python train.py --n_layer=10 --d_model=256 --n_experts=64 --experts_per_token=2 --d_expert=320 --d_shared_expert=0 --activation="squared_relu" --moe_layers=[0, 1, 2, 3, 4, 5, 6, 7, 8, 9] --router_score="sigmoid" --normalize_top_k=true --routed_scale=1.5 --balance_loss=0.0138 --balance_bias=false --router_bias=true --init_std_router=0.00702 --lr_router=0.000794 --n_head=3 --n_kv_head=3 --head_dim=64 --vocab_size=16384 --norm="rmsnorm" --norm_place="pre" --norm_eps=1e-05 --positions="rope" --rope_base=10000.0 --rope_fraction=1.0 --qk_norm=true --attn_scale=0.178 --tie_embeddings=false --parallel_block=false --extras=["capped logits"] --init="normal" --init_std_qkv=0.0282 --init_std_o=0.0282 --init_std_up=0.0282 --init_std_down=0.0282 --optimizer="soap_variant" --lr=0.00651 --beta1=0.95 --beta2=0.99 --weight_decay=0.026 --lr_head=0.0435 --warmup_steps=50 --schedule="wsd" --decay_fraction=0.933 --decay_shape="linear" --final_lr_fraction=0.0 --batch_tokens=131072 --seq_len=1024 --doc_mask=true --train_tokens=1122000000 --steps=8561 --dataset="wikipedia_en"
Below are experts of layer 4 (counted from 0) of a mixture-of-experts language model. Rows are named up (a neuron's input weights, with its number) and show model dimensions 0-255. Each number is 200 + 30 x the weight over its row's rms, rounded and kept within 0 to 999.
Before each expert's rows: a language model's description of what the expert responds to; "comes after" lists some tokens at least twice as common just before its tokens as in all text. This comes from a sample of Wikipedia text that the model never trained on. Tokens count by the router's weight.

# expert 24
Blank-line breaks before section headings or new paragraphs, plus abbreviations and initials like St., Dr., J., R.
comes after: "\n", "|", " Species:", "==", "==History==", "==="
up0,189,258,171,172,272,206,145,246,179,202,135,235,200,189,156,183,214,192,194,245,249,183,183,196,209,172,239,195,227,215,224,187,233,216,160,180,145,163,237,276,177,221,141,228,191,184,174,259,254,229,212,231,185,211,202,176,226,220,194,251,244,225,191,182,244,241,213,190,221,194,208,220,171,215,140,247,223,203,182,220,157,273,193,167,203,180,181,195,254,203,225,197,206,218,193,263,203,214,182,141,198,208,207,165,195,214,200,175,187,198,173,244,169,192,208,190,224,197,209,183,174,173,253,151,215,197,223,188,214,233,227,235,222,172,212,199,184,225,261,130,249,191,170,224,216,195,121,240,238,178,162,172,206,200,178,218,115,211,228,205,222,149,145,187,210,234,177,204,227,163,126,223,167,230,208,202,184,236,216,181,256,157,158,230,172,250,179,204,151,167,212,195,211,229,190,231,162,195,172,190,244,223,156,188,167,201,179,197,213,203,187,215,188,219,217,214,185,192,136,199,219,236,197,238,192,197,189,206,185,192,181,171,219,200,204,171,193,202,184,157,196,238,136,224,202,206,212,187,223,230,201,177,186,203,148,221
up1,219,218,204,131,235,135,204,214,195,198,250,125,189,204,234,183,302,188,170,147,214,177,165,218,182,210,144,154,188,186,229,196,160,176,230,201,215,196,186,207,195,168,185,194,225,216,222,220,165,227,242,253,178,206,242,220,180,168,197,226,188,173,206,191,253,228,192,170,192,226,245,235,188,181,174,169,166,221,195,202,257,187,170,191,178,209,169,217,173,143,226,182,216,186,231,201,139,257,209,217,239,183,256,137,178,186,175,216,207,184,208,210,195,162,193,202,239,228,163,181,199,200,189,245,198,212,184,188,177,258,233,228,230,150,226,210,184,201,205,162,174,214,183,167,215,266,203,199,208,196,191,154,195,232,194,212,124,179,196,228,180,222,182,195,235,216,141,255,228,152,141,180,214,184,250,222,157,182,214,143,180,202,192,213,213,221,187,175,174,235,212,230,118,188,172,188,193,180,186,198,222,179,209,219,194,158,226,227,245,191,204,211,231,158,161,232,252,226,205,224,235,159,136,199,245,225,220,194,159,229,220,221,218,206,236,223,227,124,207,177,226,193,203,174,189,212,219,238,160,184,176,173,146,188,213,195

# expert 30
Sports-record and table words such as Round, off(ense), Total, Lost, back, home, set, in season results and statistics.
comes after: " a", "|", " the", "-", " first", " an"
up0,195,184,180,165,154,212,175,173,203,193,206,198,211,222,252,189,199,242,236,205,226,225,166,192,223,200,200,246,218,223,202,172,186,204,260,222,191,171,217,240,226,172,174,208,225,185,240,212,190,217,206,171,250,147,251,217,166,223,187,209,213,191,247,237,227,237,216,194,202,208,209,172,201,236,230,224,168,228,237,244,206,215,215,131,216,205,269,268,225,202,148,209,195,201,193,178,226,183,173,190,143,210,191,195,232,146,230,256,190,165,224,212,224,210,270,254,229,219,207,177,178,241,187,147,172,214,208,303,226,191,171,247,187,179,174,170,179,236,189,243,247,200,188,167,219,188,214,256,205,163,166,154,190,170,198,192,219,236,248,170,190,222,135,145,195,197,227,244,201,237,230,229,209,251,193,205,264,161,240,194,242,219,213,228,191,191,224,197,189,156,187,176,220,169,208,236,158,193,177,150,200,213,186,188,199,194,173,222,212,137,220,171,178,209,203,208,220,211,183,155,228,163,211,201,255,117,188,157,233,212,175,191,169,208,196,181,153,196,199,189,219,155,233,194,166,219,169,202,191,185,146,203,173,159,194,264
up1,168,195,109,160,204,182,226,199,168,212,228,211,195,199,220,251,162,269,176,193,186,200,167,207,229,217,252,177,185,220,198,220,149,199,243,166,203,180,246,163,166,231,188,173,175,198,217,228,195,169,252,190,251,223,209,163,238,215,185,186,207,227,212,196,151,202,222,168,218,237,241,215,190,213,218,201,170,197,159,194,211,244,198,167,185,190,245,218,235,214,202,163,199,177,253,170,210,240,163,192,213,234,232,235,194,190,129,207,218,207,186,176,257,219,166,210,192,255,142,233,226,187,165,218,112,211,227,199,174,180,241,209,206,165,224,170,223,216,117,180,187,150,173,202,211,179,206,193,269,225,183,182,205,269,213,210,160,197,185,241,206,190,193,164,184,198,207,234,199,185,223,186,186,186,223,190,200,215,188,196,171,254,218,213,210,217,201,213,225,167,158,182,199,184,208,206,245,227,237,236,136,203,210,220,135,209,222,173,195,195,133,166,228,210,207,158,186,213,195,208,212,133,195,297,190,209,169,259,163,169,164,195,216,219,189,188,190,193,171,183,151,249,226,176,193,191,229,200,230,261,226,212,173,263,235,221

# expert 22
Articles and possessives opening a noun phrase, mostly in biographies after is, was, with, such as a member, his second, their.
comes after: " is", " as", " with", " in", " was", " for"
up1,216,152,226,184,156,214,186,175,168,231,176,187,150,190,218,208,198,175,219,180,243,242,237,180,198,203,231,158,142,177,221,221,230,194,163,190,160,303,216,237,200,189,236,227,247,210,155,161,173,191,188,223,143,227,261,163,152,177,211,176,211,214,150,130,204,181,235,232,174,200,231,226,228,214,211,157,211,213,188,160,217,172,189,103,254,219,242,202,179,169,203,214,235,217,200,172,165,229,206,207,204,234,166,260,270,228,211,175,183,210,254,160,197,226,182,235,208,191,194,119,171,158,196,236,205,208,217,205,204,230,159,202,234,199,236,220,143,210,189,240,144,157,188,194,174,208,219,187,164,224,194,220,181,152,187,184,231,188,184,224,148,199,241,200,238,175,155,191,212,226,202,194,185,206,200,174,180,188,208,201,177,172,179,239,256,203,250,205,153,215,163,233,204,228,238,137,145,214,173,242,202,169,175,135,220,203,203,177,195,176,217,188,213,177,205,237,223,177,194,212,141,172,175,153,217,182,223,196,165,149,202,187,187,211,197,200,177,171,227,214,197,154,219,202,214,195,156,187,206,183,221,220,201,169,162,182
up2,179,131,228,210,229,291,198,133,200,229,224,211,192,164,143,189,158,240,232,231,190,188,230,216,182,237,270,219,214,149,197,193,150,142,221,176,203,236,175,213,206,166,224,235,194,203,237,191,244,188,196,238,165,131,206,221,186,196,215,190,178,196,225,178,165,171,205,240,283,230,237,184,221,208,195,253,174,205,163,163,171,235,189,163,202,170,165,213,232,181,143,228,207,176,162,194,205,198,233,179,230,220,210,194,221,212,184,182,199,176,208,217,151,217,195,202,230,219,230,219,222,162,171,189,201,218,216,211,245,203,166,178,227,180,213,226,208,200,162,196,176,197,177,195,231,209,168,167,186,196,225,182,196,243,171,185,163,216,187,177,187,207,211,215,216,167,172,179,173,213,209,205,217,173,267,242,145,222,192,134,219,175,249,236,160,243,157,207,206,215,199,192,199,225,170,183,176,197,168,186,211,185,240,235,193,178,174,170,210,196,197,275,219,167,218,251,195,241,212,171,212,206,180,200,285,164,129,250,222,184,211,238,228,201,192,208,184,166,220,227,206,165,164,183,233,202,184,244,209,143,244,140,244,153,147,236

# expert 23
Pipe separators between numeric or date cells in wiki tables, such as vote totals and asteroid discovery lists, plus scattered word pieces.
comes after: " ", " 0", " 1", " 2", " 3", " —"
up0,231,198,205,205,195,151,239,173,202,185,144,278,218,215,200,241,191,178,177,222,238,247,175,242,207,131,191,206,230,207,185,237,193,207,167,180,178,239,186,184,145,204,181,180,216,181,207,200,254,233,177,149,194,194,284,210,202,190,199,221,202,224,142,195,262,272,171,232,146,179,235,202,153,143,141,215,209,228,206,164,217,287,156,222,215,139,202,195,222,205,201,193,183,195,212,155,205,202,189,198,256,197,192,175,223,178,217,192,188,226,181,205,179,144,215,230,240,167,154,177,174,161,249,205,163,220,207,256,176,246,151,215,152,207,210,198,201,251,153,163,219,220,206,209,178,212,160,120,195,218,208,225,167,137,170,215,216,222,210,223,190,234,201,232,212,179,209,194,242,184,202,212,192,180,235,195,192,219,150,204,216,186,204,176,179,209,202,187,177,172,196,191,204,181,172,181,172,204,159,138,242,249,233,207,221,231,187,198,209,180,244,205,237,172,218,170,178,192,224,156,150,199,210,192,268,188,179,224,166,188,283,210,211,181,179,179,245,177,225,209,183,173,201,188,202,151,192,178,242,203,240,232,191,207,189,239
up1,246,197,206,207,225,136,163,180,188,152,171,161,132,197,231,240,187,216,132,224,174,191,165,153,219,177,219,183,155,147,166,227,192,198,138,195,190,202,229,228,234,228,249,195,230,219,194,208,130,246,208,179,238,181,215,250,211,187,220,179,222,183,241,254,181,216,192,204,216,215,221,174,219,235,219,225,179,165,182,212,258,214,193,188,199,179,183,211,224,164,171,216,219,235,116,160,173,203,198,217,182,192,216,130,206,165,205,249,192,266,186,166,176,184,195,197,173,232,210,178,192,169,203,200,200,205,216,193,142,195,205,205,153,189,186,232,246,223,198,188,193,164,180,189,273,246,225,245,234,258,170,215,169,267,163,210,187,161,210,263,232,199,214,188,192,154,248,168,154,205,194,140,264,205,191,198,152,209,227,170,206,188,257,213,219,190,193,219,204,254,183,228,168,219,208,154,183,243,211,137,222,174,208,153,192,166,214,220,237,224,208,209,183,150,179,219,190,163,199,152,207,149,186,192,150,183,215,192,194,190,183,188,214,201,183,213,178,142,240,162,197,189,230,180,236,215,205,230,147,192,204,184,169,208,182,210

# expert 57
Indefinite articles and small number words or digits (a, an, one, two, 4), plus single capitals opening names like A in Asterids.
comes after: " |", " with", " as", " is", " for", " by"
up1,231,212,189,204,162,270,225,226,224,226,221,248,187,195,186,220,199,219,226,210,158,162,232,225,170,221,168,209,261,174,272,252,202,233,200,217,252,168,179,234,229,225,203,221,233,219,237,211,207,224,168,221,168,226,211,170,167,209,219,201,247,253,172,194,235,189,217,220,188,207,208,201,215,242,135,238,166,211,233,269,160,183,200,179,160,192,256,158,191,231,247,232,248,212,179,178,266,160,189,219,211,184,198,224,195,231,203,234,169,207,140,266,173,237,111,202,173,223,170,234,153,193,196,236,176,178,202,200,188,210,208,172,211,192,196,193,227,175,241,226,168,185,198,184,247,213,244,166,189,178,227,199,188,220,230,145,256,237,209,227,186,199,269,190,194,155,234,210,174,191,196,226,170,195,161,226,205,205,191,164,210,182,204,167,183,194,249,253,185,225,227,188,185,227,198,163,223,191,211,151,183,172,206,205,203,197,204,221,179,195,147,206,250,222,196,216,204,285,172,274,253,167,245,163,230,165,198,171,194,206,178,228,235,171,220,235,172,214,216,234,207,197,194,194,205,234,250,208,186,165,200,137,201,201,242,193
up2,232,184,143,213,227,199,218,209,202,157,230,200,190,218,234,194,141,192,138,250,139,199,138,187,205,207,223,121,160,211,212,177,207,171,202,195,251,183,163,163,235,201,244,158,242,207,193,222,196,172,193,206,189,239,195,154,207,231,187,202,177,222,188,251,133,226,206,279,171,197,204,237,232,181,169,208,205,136,192,201,206,176,237,168,200,206,220,208,268,252,179,188,203,208,198,233,221,210,239,155,223,250,227,216,185,216,230,161,229,210,159,208,189,186,210,224,177,154,199,235,202,157,227,189,206,182,177,169,197,232,229,210,217,177,181,237,199,182,151,133,269,182,149,210,166,180,182,200,234,235,218,209,178,232,184,193,195,168,185,185,257,194,225,222,227,217,163,187,214,245,209,187,217,163,199,212,223,224,178,229,238,220,199,267,159,232,211,197,188,177,224,182,150,223,166,209,174,175,210,184,243,159,208,211,254,221,214,157,224,177,197,227,210,216,248,225,214,245,185,161,168,163,183,183,195,154,155,182,182,206,225,181,182,277,213,191,156,160,169,175,178,209,185,207,257,189,240,205,171,215,266,166,148,218,157,182

# expert 59
Past participles and main verbs after was, is or a subject, such as made, released, built, chartered, located.
comes after: " was", " is", " were", " he", " also", " be"
up0,185,217,255,174,231,206,216,142,210,198,196,134,220,198,232,185,202,183,211,213,249,196,197,213,147,220,177,223,224,240,237,178,215,155,212,185,252,155,167,176,201,210,230,211,215,250,233,197,211,216,201,222,135,257,186,235,180,201,162,167,197,184,187,237,168,220,219,217,209,198,229,249,185,237,185,231,223,242,199,181,177,194,228,221,153,152,246,226,184,187,220,221,178,190,145,235,162,195,193,187,239,239,209,146,219,210,209,201,237,196,185,186,284,203,134,192,209,236,179,188,234,202,215,173,188,188,215,229,214,188,195,224,188,193,245,233,241,184,212,180,196,219,249,149,209,246,242,217,190,230,177,171,239,202,185,177,208,201,176,225,155,203,214,158,229,196,188,235,262,174,234,214,206,210,191,145,179,130,193,231,206,210,193,206,230,195,211,223,231,222,229,102,216,207,163,133,159,183,238,185,214,201,161,212,178,234,204,199,199,212,157,242,183,177,187,158,166,239,183,167,178,179,232,167,239,212,199,106,167,221,194,247,212,181,170,192,135,174,209,183,183,240,210,246,179,214,238,237,193,165,239,133,187,185,177,170
up1,212,187,120,226,192,165,194,225,242,178,260,213,196,208,205,223,200,200,237,202,155,214,162,200,210,171,195,172,211,213,188,195,211,174,171,175,216,253,174,186,178,188,183,174,184,228,209,284,193,219,174,145,157,214,176,208,144,170,215,138,200,230,232,192,206,192,232,187,223,172,205,237,199,191,194,171,159,172,203,187,173,189,221,171,165,216,219,216,254,180,157,157,206,246,185,221,181,184,221,160,164,169,153,236,236,199,219,203,217,183,170,137,195,184,207,190,168,209,180,207,229,221,195,174,204,176,185,158,205,165,188,275,250,221,195,197,162,212,165,170,212,196,174,189,181,227,219,191,170,210,228,184,129,167,186,206,244,179,217,199,181,129,203,247,238,192,236,149,191,156,244,212,211,234,184,184,193,234,230,207,173,201,196,205,261,202,168,150,228,235,174,169,259,194,195,209,243,184,162,228,220,141,177,227,182,208,175,204,234,238,177,182,184,166,176,246,219,250,231,206,179,282,137,218,170,173,158,183,219,263,221,192,211,231,201,237,205,149,196,152,146,220,178,198,181,233,228,172,210,217,196,194,216,145,250,267

# expert 2
Everyday nouns after the or his, often before of or was, such as year, family, village, District, school, population.
comes after: " the", " a", " The", " his", "The", "'s"
up0,229,222,165,190,191,242,198,213,168,191,207,206,170,194,236,186,235,174,203,192,162,204,257,195,217,188,230,206,164,236,185,202,183,184,202,210,154,165,169,224,162,184,252,244,257,181,156,182,188,152,174,210,137,210,234,229,184,191,251,205,204,181,210,189,271,212,232,191,154,134,251,179,232,202,237,193,203,191,184,147,157,193,203,200,208,200,233,222,163,217,175,238,232,264,116,210,206,229,163,210,213,208,181,150,238,179,174,159,212,171,173,204,212,261,191,148,226,224,222,186,183,176,151,173,222,238,227,220,213,182,205,152,179,182,159,248,184,228,211,180,120,168,220,219,197,208,176,202,177,171,229,212,195,279,255,215,208,203,163,202,154,207,260,201,199,234,187,213,191,205,191,194,237,173,140,159,199,243,201,191,245,172,195,187,205,175,219,179,184,204,147,236,170,160,293,155,238,201,233,185,217,205,205,215,227,213,195,219,216,252,175,217,197,167,216,243,198,206,168,212,178,213,161,180,265,119,217,181,209,223,156,179,222,212,215,170,156,199,194,182,242,171,159,172,225,187,202,210,213,189,215,197,180,239,188,209
up1,195,200,161,186,202,225,198,192,236,189,183,179,216,229,196,199,168,196,206,231,184,215,197,224,157,205,209,183,169,170,206,189,238,210,192,201,243,242,202,204,276,200,231,182,211,205,192,176,220,195,200,212,196,199,179,211,224,151,165,220,210,233,187,156,179,189,206,199,238,186,168,190,161,145,194,241,200,197,183,170,222,202,221,179,216,154,185,182,228,232,209,246,190,176,180,210,210,124,270,141,218,208,143,192,220,256,260,184,180,213,213,254,211,170,168,245,202,201,182,221,185,149,217,201,185,182,184,131,238,201,157,231,189,188,146,238,174,229,182,194,201,218,178,191,153,201,208,157,203,211,266,224,206,188,166,111,213,179,188,244,213,220,215,218,140,181,199,223,134,196,187,230,183,242,211,228,148,223,214,142,180,248,196,216,132,173,161,230,253,168,182,163,186,236,185,160,150,170,187,212,191,190,196,189,226,195,192,208,269,122,175,204,167,175,246,227,168,184,241,180,189,164,181,209,198,193,178,237,191,206,223,208,184,251,178,201,166,208,222,221,164,183,215,264,236,263,204,199,149,178,122,161,156,186,168,193

# expert 21
Adjectives and modifiers after the, a or of, naming scope or rank such as new, public, national, major, primary, 1st.
comes after: " the", " a", " and", "'s", " his", " for"
up0,170,207,209,218,272,204,173,187,236,210,196,207,213,187,205,161,224,289,190,221,162,193,197,164,226,192,202,211,185,164,263,205,136,260,251,215,248,259,136,204,206,219,218,185,233,181,183,218,173,221,177,203,212,225,192,230,191,231,218,225,167,206,149,176,164,205,223,173,222,230,199,138,262,258,192,159,180,163,162,226,205,219,194,207,192,210,191,211,192,262,213,194,159,165,170,224,181,219,209,117,140,168,171,196,184,257,245,191,228,198,173,167,205,191,207,196,194,202,244,226,196,229,174,210,201,239,251,206,181,165,247,189,219,258,192,249,183,215,190,216,148,191,181,154,195,210,246,192,228,230,215,209,221,192,216,180,223,167,169,160,216,190,222,201,226,250,214,159,164,215,185,196,226,204,181,209,182,165,180,224,186,134,230,191,223,184,213,220,195,205,190,257,240,109,233,206,195,149,221,155,173,172,190,183,127,222,204,233,164,206,212,144,239,244,227,219,231,181,200,222,199,225,144,188,184,218,215,188,151,224,196,225,184,187,229,231,214,158,215,139,204,214,222,222,183,194,223,164,157,180,161,218,204,178,173,204
up1,212,192,197,239,179,183,211,178,162,221,213,204,188,161,228,177,216,195,142,213,243,182,210,173,159,202,186,199,245,190,240,194,249,201,244,185,181,252,233,211,153,210,130,186,231,184,135,204,212,243,194,238,214,200,260,129,214,230,157,183,182,210,209,217,224,233,207,161,239,226,218,161,206,165,188,248,145,221,171,202,257,231,197,188,251,211,143,264,202,239,134,193,207,234,240,246,218,224,174,191,210,168,192,196,227,190,136,204,201,169,189,168,225,193,221,195,156,245,191,232,200,174,198,231,157,125,158,220,196,208,150,252,223,203,159,181,248,211,173,172,213,192,210,232,187,189,173,222,178,186,213,229,226,162,200,205,184,166,116,199,164,201,207,184,179,222,194,191,234,198,201,184,211,210,190,203,226,215,202,146,189,238,235,249,196,219,214,222,133,239,185,140,246,258,207,236,192,186,203,203,200,199,161,196,262,213,173,224,202,180,166,156,194,176,187,212,227,154,237,252,221,206,229,182,180,216,198,224,178,233,178,179,208,195,167,251,154,200,187,194,209,270,233,168,210,221,181,204,257,253,193,191,226,185,193,195